Below are experts of layer 5 (counted from 0) of a mixture-of-experts language model. Rows are named router (the router's row for the expert), gate (a neuron's input weights, with its number), up (a neuron's input weights, with its number) and show model dimensions 0-79. Each number is 500 + 50 x the weight over its row's rms, rounded and kept within 0 to 999. Numbers have three digits each.
Before each expert's rows: "comes after" lists some tokens at least twice as common just before its tokens as in all text. This comes from a sample of Wikipedia text that the model never trained on. Tokens count by the router's weight.

# expert 6
comes after: ",", "-", ":", " and", " a", " the"
router:451641533584551507568468450524468608447502550451487462424490500390529535487469565542527581478466511533477484526627518562495543457482428486500558592459487543416610452473498515394436540508487527480549423509548443481488551501561428527432558416
gate4:468494434489498508486412466518418531462514563425588577516534421497557421485471446504573452572547403492506538603465628450477580483511589457489492467399586513492466513453521481499416537445555561444498484474505527407535505519489409523499515547
up4:545514535490478506489599492428540536464586468479471559504495518456402587492517437512472494568540563412480461472491379496521472538458482545532455438486462373457548609489459467508537542601467467502496533519543423457522488421313508452467543562
gate5:556568590564395477490350437512499511511508456467560523509480504485474545554455449444491440489486499507453507482493502475589562427492507586552498564460579488603467482436505467497496410486521400438456524418537501404553531417468531430406454545
up5:490486496516467498490500489558496487443546595525566484597532489565512494540518471519567492462558546482488528523426569486466607549487499546497394484514535515530528653534482562530508480517522631493583470449494486540585476504531452500465566375
gate6:571409495452553516492532531543544520501596508572438455466511605496500430464516392493508447514524518503426465529638448492488467464497488467500454583589541481522485577518532538495491381480528491530535469452539574452547457551521574523429451495
up6:450553511556558609477506582508492376503510475543511483592521498532489565488495481473445537504487485466407495435416573417525587498422591532486518532479451510463541546489477616499487475565451493545453408498426519512464474538561544470553547511
gate7:494467507469526647524436372557510448540394488432541448489447470560472446424505492398535471476490519603582516530537458425511522498498480566500576599495523496438466432471559556495427491405505572482530497518470468491491555446519476547493497527
up7:542520477592493506522422402438584541460488420515561540479569540510382503609475508502460411499561486556494447541453528569502489544552444628423534497502481438509411382518479452607542540516477490593444552548533567508498517486456529513509545504
gate8:477476482398488540428572491549450578348472447502496538560509517503532533495426394475575467546511545500457485553457579511481511501464566499471571609504470456494484559572593499463453536512430471505403573486462426519544591502481501582520508527
up8:557498510539511572575488538482430542551495476571454488516551488487541525472479398433507534530495511453539465514500495513536488581484501466428633521522518543545512552517407528512426457524445519475562521460469436558530559354563513521533499539

# expert 16
comes after: "0", "8", "4", "5", "9", "7"
router:611510501481474468567480539557486537539383459467561487522429420460504582514467459534483492460536487466501442586526533482576483448449480551512519462422519455492488454602548473525462557454524473458494512434533414479459520557579455454451562478
gate4:481543541444504514430499461548529488438606565468501406485539459527556484557484504510535460446532507590590508496371519433509500570564527439479498522495464503618445474515572436412572455510557549517493511514565437433567465580495486446470478440
up4:511549594507471492596465479448459557486407547524500516583551470521549449540484412506533503530437512510504602536455509518414560526548511567508535474476477529601502583547542417528491457543508518460560518478443516530551447502532567414494542479
gate5:442526486520497498545472548473515510527401497545545554553532467580494607417589477477532457544530455478577532516437460507541528470452510569465455519498465392482556441579557479508486523484483490462535551428485464493457399538551542449423633322
up5:475593450514516521468493471481470443471451501442546475516522495516502529488426419480522546600480558474445429478463500583562505533555491428566497518550559508474523494477575593545593462532565440475531488367462446541554467630532463571475431482
gate6:463441490454568504454486533571484517510481479520496405521480493420461487456454540491585511431473596385422562594521484457529586604529533467480386542539507510479526523508517520473558434465556518506502432543423578544591460630582594441586463562
up6:494538461518594499398629490610455504462457487478564471529491380454506476496454499523530470510494583474482494512522522455570497559558509486542480491414421493443539555468487484464529414561569562565491515510442471574594479488527571560411441489
gate7:472551489510516493528486433539522478469481539471541511461467473470467585402448468437503530539544508574428521577591457415569432489482578472504404574484484420526512555488557515499576487486465422528504479490341482462420440460432530458451437479
up7:533581548523531615487499509507547569502498541443461483436453475501507515497455605495502489552422386473498474500451611493482496506557536449494429430582572507521452555442499428497392531493498500491492571489494474551612460534553427533538421470
gate8:539461398572610464523381521491507550521453474454494531633433475479592502550492443476479422489507572446410567520499442501581522493521496519508523543467563564454554465557568401530522549481432500497565529562502489470532430499376543457417484448
up8:462494468400461511493601433505511541508566510497485472439548528462549496512510473463491498514448403434451517498578536491448553573455403503494468452585514521537462482466484456533524545359473594460500532496505539579544503585539519578586517509

# expert 17
comes after: "s", " his", " the", " he", " it", " s"
router:475518527502458546443441488556527467497489516471467543440548444492501519505431616416515572412451532499526530415451464466604482468464535443518526427520526427462432509542523448552502470511519538500491593475453490540513541421461508528546568474
gate8:465486529488526470427478501563501572513502610474520620420568441431530481466623512484482512467432582531574419428514414506535578476440486486503420456540442429510434585436512463617553544451484490499459532492474484515400430482502428423559443459
up8:474553470525457500517505529501422527499569508486448459463559507529537500448489509467570502533464604503462486497529398398449425540514450503466519506506475606445464544456516462458544520606572614535566450513513530607519492470586497448376580543
gate9:485541531450489518429509502515501441554484499454418520494458482476465462588501541505470631388489424474472508500481548544456545457497493504547502484434475530486450484503524490454576498507540491504521499490502585383483494480427543519460499544
up9:426407461505509498506540502503498531411511521506475529432477441480503443605473525538537511449561548536469557446436508569465479526408504475508604458564593617550545467540481624540523488482505484439444463536617542510493440445478623504387514508
gate10:454446523490541501526476510358522585562543606496453492494470412431530524561528486444539480534503528496598456547445412437503517447485540453563504524410539575420453452555548566536467527468484539520467573522540549548526598466528453563566502502
up10:481494469473451437584559539484573543482482519516377612426498547570478488457458482537545458473510437387514461570467408547564464466573495458487560553370522533519567374491553522542498513549534482535452522435552472536493555499518563492482518489
gate11:510532508583523497392444522442512454469541527610589464512515490470449455540501482454517501444627548550538474529487463554507467481585530490407560469622483524445507513471582452492469401562550467524515466481513470609538478539581510516547513391
up11:531447433431439418613450468481463493515503519414509529494537476498428487553502525546434522375566514524579535527468426488504543524421548447482518534464512604540491549496520526480451554452441477505454499478418584425405446536570543448538449422
gate12:580477547483606547403471554376561551436538556507636476452387474573396493496530464484524438413518506516473532618465582527471538463525483493468520442566574492527499592497452512458459520436610529520464602499460537528474437496494497531462472493
up12:481519551542480506550521515613506485431482508473515521368515587484460538543495400402534492538563531537483505617535555462460465535470400506528448536560505448469415459480481523440585401458450426438514477565489393461563480472548453465577557438